{
  "router_z_loss": 0.001,
  "vocab_size": 4096,
  "norm": "rmsnorm",
  "tie_embeddings": false,
  "lr": 0.00153,
  "beta1": 0.9,
  "beta2": 0.99
}
Below are experts of layer 3 (counted from 0) of a mixture-of-experts language model. Rows are named gate (a neuron's input weights, with its number), up (a neuron's input weights, with its number), down (a neuron's output weights, with its number) and show model dimensions 0-255. Each number is 500 + 40 x the weight over its row's rms, rounded and kept within 0 to 999. Numbers have three digits each.
Before each expert's rows: "gets" lists some tokens that make up at least twice as much of what it gets as of all text. This comes from a sample of Wikipedia text that the model never trained on. Tokens count by the router's weight.

# expert 4
gets: " ", ".", "\"", ")", "a", "or"
gate4:492535517544439505558450495492433541500535464507507474467504433466454469470501551468421506522545551523490412562512457464455565444503477469519471511521508429433557417514537468526530595463541560561526502524548537480473504480404478486522561421468507439447524494509550515480505522502531534530521497502499557596521497477469557480498539529555436587462485499588468426551523543476477543440554484554465570477497535488545499469504456461488512481548500455443432494506464511512432545532486535558497484518558497488530497487470457476546535524518529501525476472428497486521468476462564516459501532497546499490528497450455554510516539455525462469474559487467555493596519503581498459498464483538499531576453539517504510494514547466416488509424511534569527492499457508388523550472480421
up4:511385404539486480525402542495586521543494538503558476461486468480536526530482534522485496431475440582461501512519478445480521526517420555462506538525509512497551491548488515497574543491471489521528463471463535503485500512462520466476505486489560472561471523586435501450514465450534482562432449546523529509571474499502452515484495545516435486426419530512477557539461553470514487523495532431425511435455535491462470482442481514490522528453498436475530505526511602506510459532549469471508488514586471482462490477509531513435462561437476480537488519458457477574536490524443568456474587485501557513478479521528472523487476518487547453490443472558522469437547567446423514524472531528470519515498553524506545483495468535440584532516499483507480447469557476472501619452464453
down4:544499409497534472465554530529572506505491483558493535584472554491544469453482493499551463477491534479528482557504448479511413563498522525561510456497527558575446487504507494456589486438457487507512509488536479503528524445509498522503530525465446381375542417397533468588441506479547552504519458502494494521509584528527482558448496436512554532491504498517537481509508477519506534519445516480512485516534547488526479447527452507494435542484526499483502537478487519543480551470561428460480472427468542465489515474555494497505484480470484448511526555511482576534528496455483505536517512480558465509540434473448480481484475553540451519608506479551588486520540569459465461522454489346494523536454492568442463458500501561484534471508513515471482492486538477452454483553518523
gate5:536395458557532509467491502466497429524509473451521519479568508442510520460476507518530474512504562521478516457515561561504542530496511520474558437533569535467500548512496491498520598448508522514495525519516522457534424485512473520565572497552451498565439528511467464504469552473527477523486549538481479449500520486493449488502436407518495584475511461492491457490533462500572482511523535471546411467485480501478539501491529481624515467578467497566495497598448520559492487499576518546516547541564493510523568494475498457485562478434541475461508507530482464549410460465556555483513444524575504532546496476469552483519499545498481476545508497526469500493568407567497553485506527485556494539503478509426449568545367558483439480573511500501538531447528521484479507477498548
up5:566468434556467441476478447504489531502482413520505443524532462505454565522546529436515561551507470472432503542456461525500471554558521518435502566464521511457505530478524470473495465449462518497540539524548559513460457502564454549620531531573491493481449461518456473504464447516563465540497433476466470522506429490489547508428492539505502465496464473419510473531431505482500470458522549443454535501459554543541450454426421467508492530471458463462490481488460462470516469457437475505489504556485438498562541509513514510610437520547507492455503516515496508547549400532474451495495539468555504457415572491545479505501562498544518566503439537572511502527461475489538530524541534504517583510456557509498486447511502472505414532474455585505476518527454573514491527513516532
down5:523505487499632512465416432540478541487512498552494534470511515589516465484495553576514488568432510551509509467488448530510550499510465535506519515408490559461574482450534521504466520430538482507457513518539485439537546493465467461500519459492542461527504575493481478574491506511487515586484478435565430532490561476475473473491561452472467433461475441457543533458513533505449547478461520574468482538513432535486508549441506483446471473466471453443519476560520539501500553507461495541534548447483502482515567572488521478477577535455469518481493490544523555466586510515542479531570535498497437458482464557465437486536544504562422533505538581472492538404470467432470477529530513507450526557493516523535458462407534462496537486468509448545549458491452525465513460478500477
gate6:540535433475510508463451548492530506550574566566503483449546476518555576458521477523509481499499587508455488553477480475450558461516442428454529464560494481455545494563582530537538510510542459440501469490502438457493475512500486465514555546572453502579511522561482506534504485519543491548516447553415549514499528423533444490493453474510456552469480488448612544511551557489511419482518464457490435485518500508471579419493567549481537525458516496494460440477481548488465503550486463521475494448509509465553478509494463443467442588465558526517530543475498561506565435443535516476578505494541491550462481510506542480499433496560452480530510517492530476510500504496503479504506538566430504519495538485506485535480504478431554486501487590500473467434466408561522437515511580
up6:481510539507544458502524451513485483470541490498517492473492540542474553472538558533568522506469461476510533529545502500469491552472502520508496538495458516541530520447505444471471553383492442500516482435549492345471470515486493455481453502494484498518560435502499492517464532439495463463550499448533662552470527524459504488477473541472523494548501498515490479445451392556447547543494496470479476552516556488478511539556560572479465549514481496493456469470480422545540470461468494475524514451524480532440517525455514501576486494559511540563577472549434511612446551445502547528452427514465556490483507521513513486485466412486481587408546508426553459496486452484442532524492495490467485513463452464467448512414522530506502466545452507487533491498456482504480438493522499
down6:471486475494396487479503586510501473472531568470488535421505550407539483584415453454499540499522538556478471508516554508591532448572476512440558512519566558436551488527496544524438479526445540516505512551488516616546533554531520481530531445470500534505447507503436525491506536531452483488540521402447434478545525466530464514527516500547519480506576538538481480509481499419555468505502504526531526506453491428494483450493475488530522463534553549521517533551520487508515533493481519487451471519529562486606471528492612453502450483495518545488440524522542528443496505556557470452501566541454440611550499539464441550481489498522512478498501410491456512511488489444484470503551514457540453479469556502507502554509525464499509563490505506463479512474524519554551526542425508

# expert 0
gets: "1", " the", "2", " a", " and", " to"
gate9:459518467525575518547493500505517472489507518471492506504523505449456509528548455463501436510467528450463438520522439523488483469441435524547502470508488534475565489467503514508476491492558486442500498531434540528521540529530502487475500567514465477511490472536431512580517508549493444439483494530485522510463531450539521520508506559487441536504564415456546534497586545504484496469498503616523457565497429494468501488562534538496568499535499450466477496495407500394504464502506496610492492484512516550501508531504545522440482498421543540465548475513475553576544505494562459422459498521542549535540487486419400529437510505470544615535499472569488481567473482502456472601458521555492573542467480489524487459472561509606501485458560467506498528435515455559532497465525502
up9:459482533500502483525524502551501467470506476533516503442457527474502445446532453507456541433506545534450453463471459552477578496528456536554530463526541507460509558474515522415475468484453454428460488492477543532529495584510431443550519510472547556541430487516549448551500424528573457479424465478561571552440491459525501508424519421530447509466478505444531529524521515534506460534519515436454510522459567533536576527417500512416538468423531496500525535511481489467411533545543535562540510491558493522443496498489498524498478512437463513473509570502510499495513554482593561558562536454526497429454538516512533487495440469431584530517498466502561473445522480542414451566515490544550537499496483519480552532504441455447519508493472539533468532493498490444477489522565535
down9:501453524482544500459489528542505527574512538496460497544483435539488502492483534426553532493525456502364517439524555494532569515417465463544567468518457526496560408519542479578568443501440458452517443526520525594530551622549562445536459501478504525511509496565445484550541509467490534526447487510531538495418405577463553449451573485534441490515455565475530494533544506533448510505512487522457539501524521471481527514495498508384496508403516497441510520458483550450495548548481499497467488536472523496440508455447478481505448508516484422468489446464444467503507536488513444445479494509455499473547462482523519519503479518470530488578511450460527488504562524494446507452533572503488532480460469486451542472457483551518497563516578475474521498531504527552519489525474480
gate10:539492479424530528537510502571549426574523419490470528530497517482575555503536474471477517537457511502403520478485512453469444461493516510490521505535520451507563468522515560496523537479480546535521519502489591589556483469512537499518511438498484486425455504518491448491470519481521485439488543477436517543472481518449490556488511515542455507480457520480516504570454518532482539465573543560513540565470497536508522468569503504535525567483526513454431490469475477527551425551512577561517442560463508524528509574409536551463485431519472529426424507474469535478533528446422476510500468505536484515532457543533448569520465590423512525450509455580499520476504524470527536444445550415489497509521538459426501448495464527539392495556486538442455466538521494512537479490465457
up10:532522473553436518598501469517462518500499463474509494565502531513505514534544505508478507426522480540505453464525446489508497487510500557473471487477439494574449505500481484617534545532414472522521444500464548481488500525501522501410500519558509542568535537547467560501527560470517535450421498478452533421513512516537451484499491484553515500438541501521412553523547496526483495469590496521497555461512528535530556523501581579493514580393532491466495456462467523429455447443496586552536462459456464495537495459517447507512437521492527555503539518524466526531476448486409469464565585502524474545428502549488532492512522540491508498515438586538554467453453495462475532482467488552418522478516416432498546516453534484531490513503470532549574533526465519541484530549476459
down10:472509488486494577475527490564424522422492485530508485491508533521483508514450489498506532486470506514583538476514477543575547561536509507494513537504433444479541521472518430463470477427531502444456482494444447496531504534472496478485501547500564470512485512476498491488534530490431563569544503476478542504513515445568482507559459608510487484549455484547493546461555472522514465486511535485441510514550512614447534469492547593530469493515500598546530539479548504515507555543451500573549477432572521450526522464498540529509414546462448468530454495524506602518507566501521392565535492469507549496467528552421453515523475514510464524493418457491450524518446505461555503497556471489485484542435419504492480519463556391542494501492577452458501509526543480502432454466500534
gate11:538432503420517461493515499478491458437445480496513567470527484558400508557515462469457509474510485536551499475516480488485547400524523488574467505493522535559468500474460490508444494493473489465520463492536558565527420520487546486520565516507520457538575538500525512462538480609626432464467473496547510442494502465487553518557517455525474552432503486522535515540524527519482530477459475437477437459511498512510495407463442539571450579555519579470443533404506486494475522502488488475466476512509512516472469488581455486505506467420523437429569487477553497521513525516490484514520477419560504478466447490522491505513471462426489537489522430572501417508516455463453479448509452492494602475490525500492604497523466457428521457463498525518464509525544474531463489457525521
up11:446532502510577494478572521475517429521564506507547488521529435487582535495540519499450438438456530517524502474525500522543555504485552489508445497506502457451514528506487454549561530447528399628477503540468509516563468480473593473498444503504519553464509518455553527477540468414496551513516507550506549484508499496474518519567477456488469551508471464439533462482467590505485553491543468454475537502445449467474493528459469617500498498532496493542526504425541457481544505487449455507508473530494495550494505561550527476480465429514560510485467557422563509480564466540501506566484490523443457541518483451473465570542461540386556473446470515508518463473525450482498461539476486440463491495492551496445473446528484567487459499488416510532585476513594465535466480471440512
down11:496459449507480523507507529503484527490578544489586454483471543578514532450532506491479399543575406499420570538508455486562459515516469531497521465544484502534540482496548467532497511498458483538566465521410500415533550505524469456542406481527472562529437492502543487572478568595452514452489528573459507527529510474519500539373522508552505497492463487490499543500540499530555498460549442519458505528484547508484532526574456466491505519427484505454490525474576477535502565513463512518399562575502495499480434461512532427476515537515505537491484548521456519543496514534527474479488472507449551525515490457483550485524501556506414449433503494468487499485441536480550521481473548479494491563459509481466524506413541445534531476513528501512482456405535538545530567564512550

# expert 3
gets: ",", " ", " of", "-", "\n", " in"
gate9:501541460558521476518542455500439475502501547514462454513526530566515548472467475508552506452475477513518525490533558512472455488498567583500524507476535490565530615511452476435517492477521496513540535438489502536481536464467513574488520456496486433494533526541466486565401521477537514543475572489548482524528496519497436537511542503476460569483481510474487519465506484460475465497523419493541531487589473475542482511506547504529534540524500529498486538464515468449581476482500507475541561464560529468559443550462528504499550516482561414487445445565530507563525497414541548485556517521483519503559453565418506443436471464463484523485501455623566541577574541523496473487508500469470507540521500493552552598553574492562554490480554483490456490514571482524530523488429407
up9:511491547480517497471450565489527485513495462444550543470514500354424468530526537446520469468537511504498509489515485493529524510510424517502455448530486526482445446453598459546490482500509455422515459525513526518476465495515463484502520537474484601502464520494413469496492532496469514515551521549492513481497496467425500626473485471504508442492535539513499439486451499524437597456432531399475410470500513617502535520516479487523485493398486478480467424489483533518453455503440517531500458576493510496517422493524446466512494476466508564472499553528550578551459511522533516462485475485529521544541497481532498474547542435565540534535457469392447438471494470507575563448479512502505529492498497495477470441478502469525461558525482523460481519535389511474475512542534511
down9:488542541478555549479493526572488478564503513496514513464505476450463553433462476520561524501498470481548526564547541517547474447486538485471508534506431382525461485460440547489424496506456511482493445506469513532485465527563497489508524493487423466449506475546499513496490475458529440543530507547514510430612495604488523570510551448550479501484609466554539412475503441463549548491465468443529535493564489501516560472506491449515579564451535508555488458507564451459548510571478479517507493495501506551498480464497499468484477517493481468437489523532558486552541550415581555457496521509458534499553505552444510569542499414471505473508532392484510458447527507476443478466476571500460531471522524529430525526555567518503471503554515481479416525546523531472457482511484518
gate10:437443568528556463445543505532499521496546467517501537502554534491525547485400505537431462516541478491476500502508516568470550435619523460470491522518443470466495498567445536541540471506528441482526518518454567512535503553494515484511488484426510538548458453450503476498491482486515457443472490471498533514503452489492490506488487494526494558486457474510566533582518486533515505541506442479440476536470510502414544406520552545481453528480518569464460594502474420531502509549498447550440470607538496483531483545458476538488512429498529479438533600531500531477540520454538381504522481433524492458466492498418491545512514502461543523449541478549429472516578449529524524483498556521488543502525541507486573522501472435374475469468456504487471484493557473533541443504499523
up10:489597498466541523503529489404514529478448488474434418469527551556513426497514523496616440551477527529540466462516545484453480467461512476495506498442476512488429433523525489546494581551500555478436531502513460485465539479527571414475533629582562565544539511481507504440516512580459535496625521559560518498501440478479473480573470484482473448522534490476424363494518503523460486493478553513532481434538411474510509492519588566554526433532483477474484518518478524468505492534477542481508470564498493552460473501490464460491546509528455490531498497496516518521450523496493541507500445540453514532513478515509466518504515452478465467521475565473523495454524513448531475503404520493408465481502469531449469503475574503484471481523539480496561486544518500459508500517457488
down10:510502532505471564499487464488475459554511542493461450469529483478460449559459424440482552518521482508471444488497508514575497501482458573521516579475494539461484543571447578497457517486466517481471527528534481494580530613524464484438486490511476464456482552476397541434530512523517424484444487461498516434529465513530533483474387553545542422461560525492526517519495453500507486459555471501509499488558489466493500459469494573495506522496500486551550458543495491473491493543444571484508504558618492519541503506475443456461497460483474469509497458574505482558443518635468519528450552453512535535513555491574513468481471506485451555482491483553469489550495404526548464477513477496431451504515447459492489593460561440527493469540487436487560518525524463514519429471494468
gate11:496490448571579509540501459497534529493472466437563442499460415497506468525511473519537564503473445472484525458549529535458455470499471568561435471570478466492443524512515511552520488540520503532469498439505495599476569453511533625618501539437501528466450489514541482469519484493492507495451493516509441524595483522490503485469533502523466503419546542479503559546540560435454477520555426477532470438476485558534561482490462454514514444515465484492481441540520473518512503559521507422449504525476522452551467508472542512491583510534435450497473586481501499467485540579510484492486529568515492431505477422430499501529428498538452527484506514502496498515472431564484522461491560502460468522548473520512493519471427496567486495431556429424496449435503445503498518469472542
up11:519483469564578476477573484489436511490502446468463450473499533536447476523529540511510495465511472487552417441559516482568498496510552562434529539496527474518471573471531497494512535539530500448561489409455433521481497441474456522549494538508456386495534536556512457517459473430562567510529507577479504461518549505438475466521523475494559528536542493578531486523479571430545519415496490553562449534476464574534504495508479507555526499467508462531495493535541459483527444590528640520451509502439516438457465509500486524455501499461499427497504520530465529481523442485427511435461522543457455460552476483551514482470498493542467457507460482546501484502501488472469543514545513547460471533412509527459414560489466487497484480519426531503495475446504459575520565512542452
down11:493446470440440437516559556490547454452547539538512548473521534455499471531526552480504523512596563445558439568479481534576476489478560446570546605510443464424526469554494459499475513580454492505517510554453509526466501473483461539520452519522530502545431503530519454542484506543472439531513526426507486556515524430538476546548550468520489527566547536504469455535479419520446468476511491524502522489483512490475507469454521496490463520523428523529509474458503540526480471470544502459455481471442430520437517512502498546452509541526535497486514480511461467484555497517571470546455530526566504488499482451550472529506520440547426490410542444464422494449519488515445527506507473436513559427490479485448498552548530561536531506440636545550540557480514484559544493534460499

# expert 1
gets: ",", "–", "ed", ".\n\n", " by", ")"
gate4:460486469490475538481476500540463430558473438441467554464481514529547576486482551475551474471508543446461552466489535575485518564526465563439453500475498541517546591559497496438493546533515482508527540592431553511508533488477534540484513566457502529510485485454548565552556501499487491531407516486465500423498448455457465510454444390520450491497487561500465505460479479505511490470409490511496460503475451538507607595473482452512485441498512444436518452501483468531470495489526455525538558523497553404512557538467528482489470494500483507473483451545435423498555478559522514505579462484418462504531470416505510512505490522489468501501479493538468457517469510551501499464550484511508513463471536503518427501533461515464476477542550498628453550465543523502469472438580476
up4:575502559532533494483565555494516543491457502436518525508529425444558441510486516511500520469477479503489550525414491525540552568531471589464565546578515469470476523486507568552584550480415428537498541563470497591517509422494482452445479464519483519427487416548486483503593536558543514475487464509485576472508498502527537412483472466496533514430518540488489507525500515546469518497507466461508526565543533602527492524497470524471476470501459481514507414531508535465428513526519477554531486554509488527451450587535518469507530466474570599439442523433529558486516485488497487468459476508494479497464523552447491503523487508540494495476532526534494476438524447534531462507544534526540536504515486493536501470517571449446392543500495566544474522420480558483521528536545496
down4:414495498519484479499481587431523402528528496469481492485503543511452529480484530508509484485428460472530499488441447514513559482510459456500533464470517451487434492512448490480527533522481496469511469531450557530446423522512499595579444468415451490495515568591475526504530526503504474496535515555479526543492508486475491453536517448492495488511468549543440480536508482466501489474513415486482424476550379531559508474542538469512522520496447504498453486449555446535430513485549540504472579521526529491451432524522541517576494554463507539541559521457484470477484439502459526570494529421557519532506453476509522464584529481594538519365543512494511546517474479448560424472552536509506477535555460525557481506532548492494493477404552530478561430486537474495478499490482545
gate5:445518550504473469506537463548530506481495529485508569545523516448457550558490515546463468480473526505454478542453477509523597471481529509525483454540425483456575490494555499540505498551525501519501512618587478483541551470456564509503547459478577539594496531545442575572551504474498515502556483481517529475472481447588499457509542444502491622496504517553527463483549510550429537455543456529530463504486551482456456514592496520505527446453497404518464550464490463503535575544489479527422454555514521490481462500520479546502524513478507546478441486558538542537476528508560475455501463505495517527554451501492458570495558546440457497511564512550492445492425492433519504536481450494469459494524475545449424409494431535537499521533498509477467507550449470558545482476514476
up5:532569519503506506534486541446537501487557488449530485446529501498580504536570483496504490553545503512503526484540551476529482498480532610565448426496530510520533567495488518480435463525475549452436479543501519526556546516501481512421485488447475554439535492457600512472509457481538541485438489517596514552426474500450485497549401446470530518447474494461503583454525474541500476533480515480552531544517503530562550564503527521522496506483538503528501481479505550526545522522516512493561543506430483518419456417511541556482418535464438447513503607474548481464550534521473505428392455534503431516491471431456469552495486485511462503502510552478503476474413519492437476472485506497507448585488515477549475502493429460509480488510526600552519500452561457527514471496499563
down5:552555481489512489500505501534461410532497561497520507527517493559504561505515457508459501461498461527491518545487526584496548452494476516479439473510568555575480582467475546479517588495454562499470507508644519474463492614429404508525542577478418500551523511471527517474453449469466527538521453567558522484501446510435491493501459464478547471518532436556471400528459491416497459466484485446470490517513549466495487523575523488531480483493416509514536517477484469532502415540550539513498524587543432550522462502482465510508536489485505495539510567517520515518450561458477533464460418572523477463543515462524466505534491447540511466536479459519468476567492469559550495467537478537469554559477494550502548539521469507429474479535488562466557496550447543527510494524511531
gate6:516544502440525557518503545575498502544420465473474492493465507527505501498486434475488493524409543404512494522484533506520495512521492474438439591488516524560491522563546393411496474484503570448578538462464497477516501485525592565484483506482535516510485492481487539521466553452441517514495587513438453501557529542465470441510496577515522481502513557479467517426431512444483485515492571519446575484515446503466489484558497512534466447518492456514491486503518531475555457507577470502462490553503550484495470493511573442521494514488518418486520504522501452485458577576512552441483503547540521556549487451511513558461520483475436470527478434489544485558552509499537457353467513547561563590520520451501509529485531485492422512494497521562503490466459461460487564532466479
up6:462517522515512468479465544500486446536465539482516492477452438502484548483525537487509503520521528512456512568462536458544479495548439498484374493472421459515453466480549406539464460507429537520497544441456429437479464562594541559469453560546470485471575559501511517465487568516499520481569461591456501480471499499464464439488454523551523528546535565421491479495555505486543434467501493528484531527484513517537458598440446452524547441497492522464525597505462528464543558558494443439519534485441494493443501474479466490506462518463570542500578514557523463513518493536582446525526517512486536512584522527485517496567489496537506496517533506447592489512468512507510452485528548525475518497459559512437490437529597540520463466480453567474560507473490484517468503549491524
down6:433482451493563484475478474530422515530528519586494475537556530487483539498459488459545465466504423534513527491548490453497465457473471578562476493541390494511467496494455590500491535496458538527448542505507493494507626419509558496515502579573491483463422524509517531533530523523508536510451418566543506511511499439487433504467476491543538531519481492559457525500494490554528455478513480569545485475530576400579562615531528485542559498460487500485532554557542483515593471551551520475481563495489522565502563438506532485522505501493517536500493484547509527514547461480435482469533504501505473479538546566447494508541533524514511479615498557575502505525530510525564575502506534506503500462563491503516483485566493567562498525478546461505491542557543501484503466512547549

# expert 5
gets: "1", "0", "2", "9", " the", "8"
gate9:401467511508506518513555487506458531565467491456474515465483501464400537445549523515486539484551516482471474517510487476527535507448430510513522483574516511510589506480447561522454505500568514480444416529483482496502477532511447548576435562493465423458485465503567564506539500521580512431472549550531516532497523570487488464539565495565514497438462535501544539505518489529523489483499472514494491474534393508471447523562525443618553454516548472478474523458481459445497583545475455532443483521533525415525539513495571508550569485517521463430500457606469536470534532531452453491519598530503472461537461538540593538472457494472492481471500501558464542475505522471460554544511465490483503569498449498468537480531460529534523502532528530456553499432512539533512486519442529
up9:474514434550484508511526501482521476400545552480535544412503455525516521582462474573484535526515524483504483484492506472535494550518510431521503557487406516477547485575570482515611511449511547500494474478507527429427538498528496445466536428494454532475450465491460548557504516434368517555536542509529497510531516501475443411459519525485455507458477578506464435481493572442500509492554543581528492530512492460454437479476522508415552515534500513535524453499445467482472529483561513505462537460451521492501500478438490495538455467554480508537409503523471454515505476471503527483501490545436525524536587452473395514567456539492512483466504517531484563463517519559517439484439471422460461507538466497475546506506492492534455533499474451475515463476480474427434472561540460
down9:591531517394615501532478472486557489535455503470538554524512429458501567534550456531483475525480564508500541373502440539532483498548551486467534497490465519450530454483520420470446518461452536463503546534500447479524439445498548466484480502484553455533571406509578479470546410425537521483600510465434518507541533511472497545443418485470536517507473559469539490514508543541481478495502528550510512581536453521507481478421477515496472542474542526453462515524524498527462485496517488483483455447471495485468520477519487507510463528497490492506544488547472537430466505471549505554454440519496480497464518503530482463466502500486460465530448458499533534478501438518398545529564522510441472442580476410500510533530504519547498468519468436536525490501383485443475507504433456
gate10:557492473465463472471539454527498537474492525473501441550430503532569471492451436561560511588457471493497439439533471487504483536504504521506465535456454474515441499592522538497424514540437464578480466447430505485472502451527482499531567441514465435484463465476555471566460465453493543462516496488408552497583540464497486551520467536476523506479491459525466470526510519487547446495482570475552535422618517486556461516513518418535580492473526556461423463466478514488558517555545594486499538556488524475504521423514510431529521485453500415470488538474494544461531486479456515494513502492491435505460555566502534459567444465520432507478482438492482509516528475533512468470473477487458521476508549506516499471582553459461474540425505459490569510509429461584488503489478482
up10:444475532475530470501483483540570520530494514555497500616481509482484542537461468529485553478404462523541469471465537507491509519423478461504492478465529538469492506560529469523498445512535490449554415465452506445469546518442547586495440486523543476455500494489496511559526561486538536498507506496512520596489552566536455499519463464490504534460459416532510472478476470469482489479439454450532495490536473529497490500505470554446522465491472542430466451447630469520463575473580514546519403501411509495477573495525463535537510485469414417511447463493441533449519448448461462445486471501485526539512525439546543531492466422530516449458459491573497487553478493562535499536479535536529562489457466512425517500459475498495524515469536491439477499509465563518507513500594410
down10:533554454461502526460603497533487449531533518523534532474547506604496489520484417531554503553539466522509447472453499499547535578453582470501487558437517444489503556535473556526389515471468479562474516437547451512506517501523493470580498577512551526538504487522573527520383474448442524492433531508514464454553509445475535498421435500461552489458499479547513485520536477470527495461606542530478494543514553509523530474455496510528511530518558512494521503498537526480511492505501534491574506533491385456518516485440538490530439500484516483477455520544555475424481457442469530591470582505430489511504432468481528524491483498510501531539509553560524513481475502428494448537543413525500430469540534492484481546529468473521552496525473483471519491601508481512458491474567531
gate11:523487497538576506478473521505405461455438502489405529498439477516521537549488532371495493525482547563471449533438503602534523457542530509514522551536451514457484530531488480488455487530475487553410492497545463567519445491476464502531416420456496538627560505502528568535476453583544476509493557501539507533513610533507491506468513466520510533469610497462480481499551493472422484521542540520449474493452481625510482479476513483465490563467481555523474492410475479504487523501425508478466505467460483533474474450466488469449505451523507471479531515469496481523552543469556511536474515543509494495558568497502493551587488440517469495490506454478559467515518525462448476515465508543557493470507471526496523533488585444479527515491427502513537557453481499505507535457426508
up11:529498466437532532498398560464523530555557533517502499506537485520539521472552515472519518485571437496515504438467500465453523470550469511446548455558526493541505421496496539519598496539600468611495518486513481511521507470444597564467530508495506500502559556485531471466428536497465582480425434513493476523501484488542396519538468575505506546485555501485541644477529519520590579474489545584501482520495441500557541481551554543469571507520473495517507495530431500448453452532479495531501454500525483554503480477412488509509492510517454499468569521475476585526503486496453407492526559500469551530471463502475500491490527560524488503575487494501514475568480492467577491468512464534471473484508484496512485413513455479446541468494538418515508498514554525533475514479502516
down11:506471475495483478513556504455492506588520473509527538440506532435486590465508422529494535452547497532489456552555501456603581461513441540502460528437497553509540463465485548536458465519475530448606541497471479545507523490493513517560612535491536510512505530491505489501509447446457509558424507501586510497500504445445541491486471519385519546491409493540481487525510473558494531483431517516501476515543478521479492571463428437521512504456578500505471481509503523463507475486539494421505533422534530466477579419527507444530520472470537552513505527516478496459437406418481584515446452513505461529568495533519508503475489527416532431472557512508540515556492450427476492533499504456497530485483561492519522462521499545571490532551480491556431520474499516440553482463496489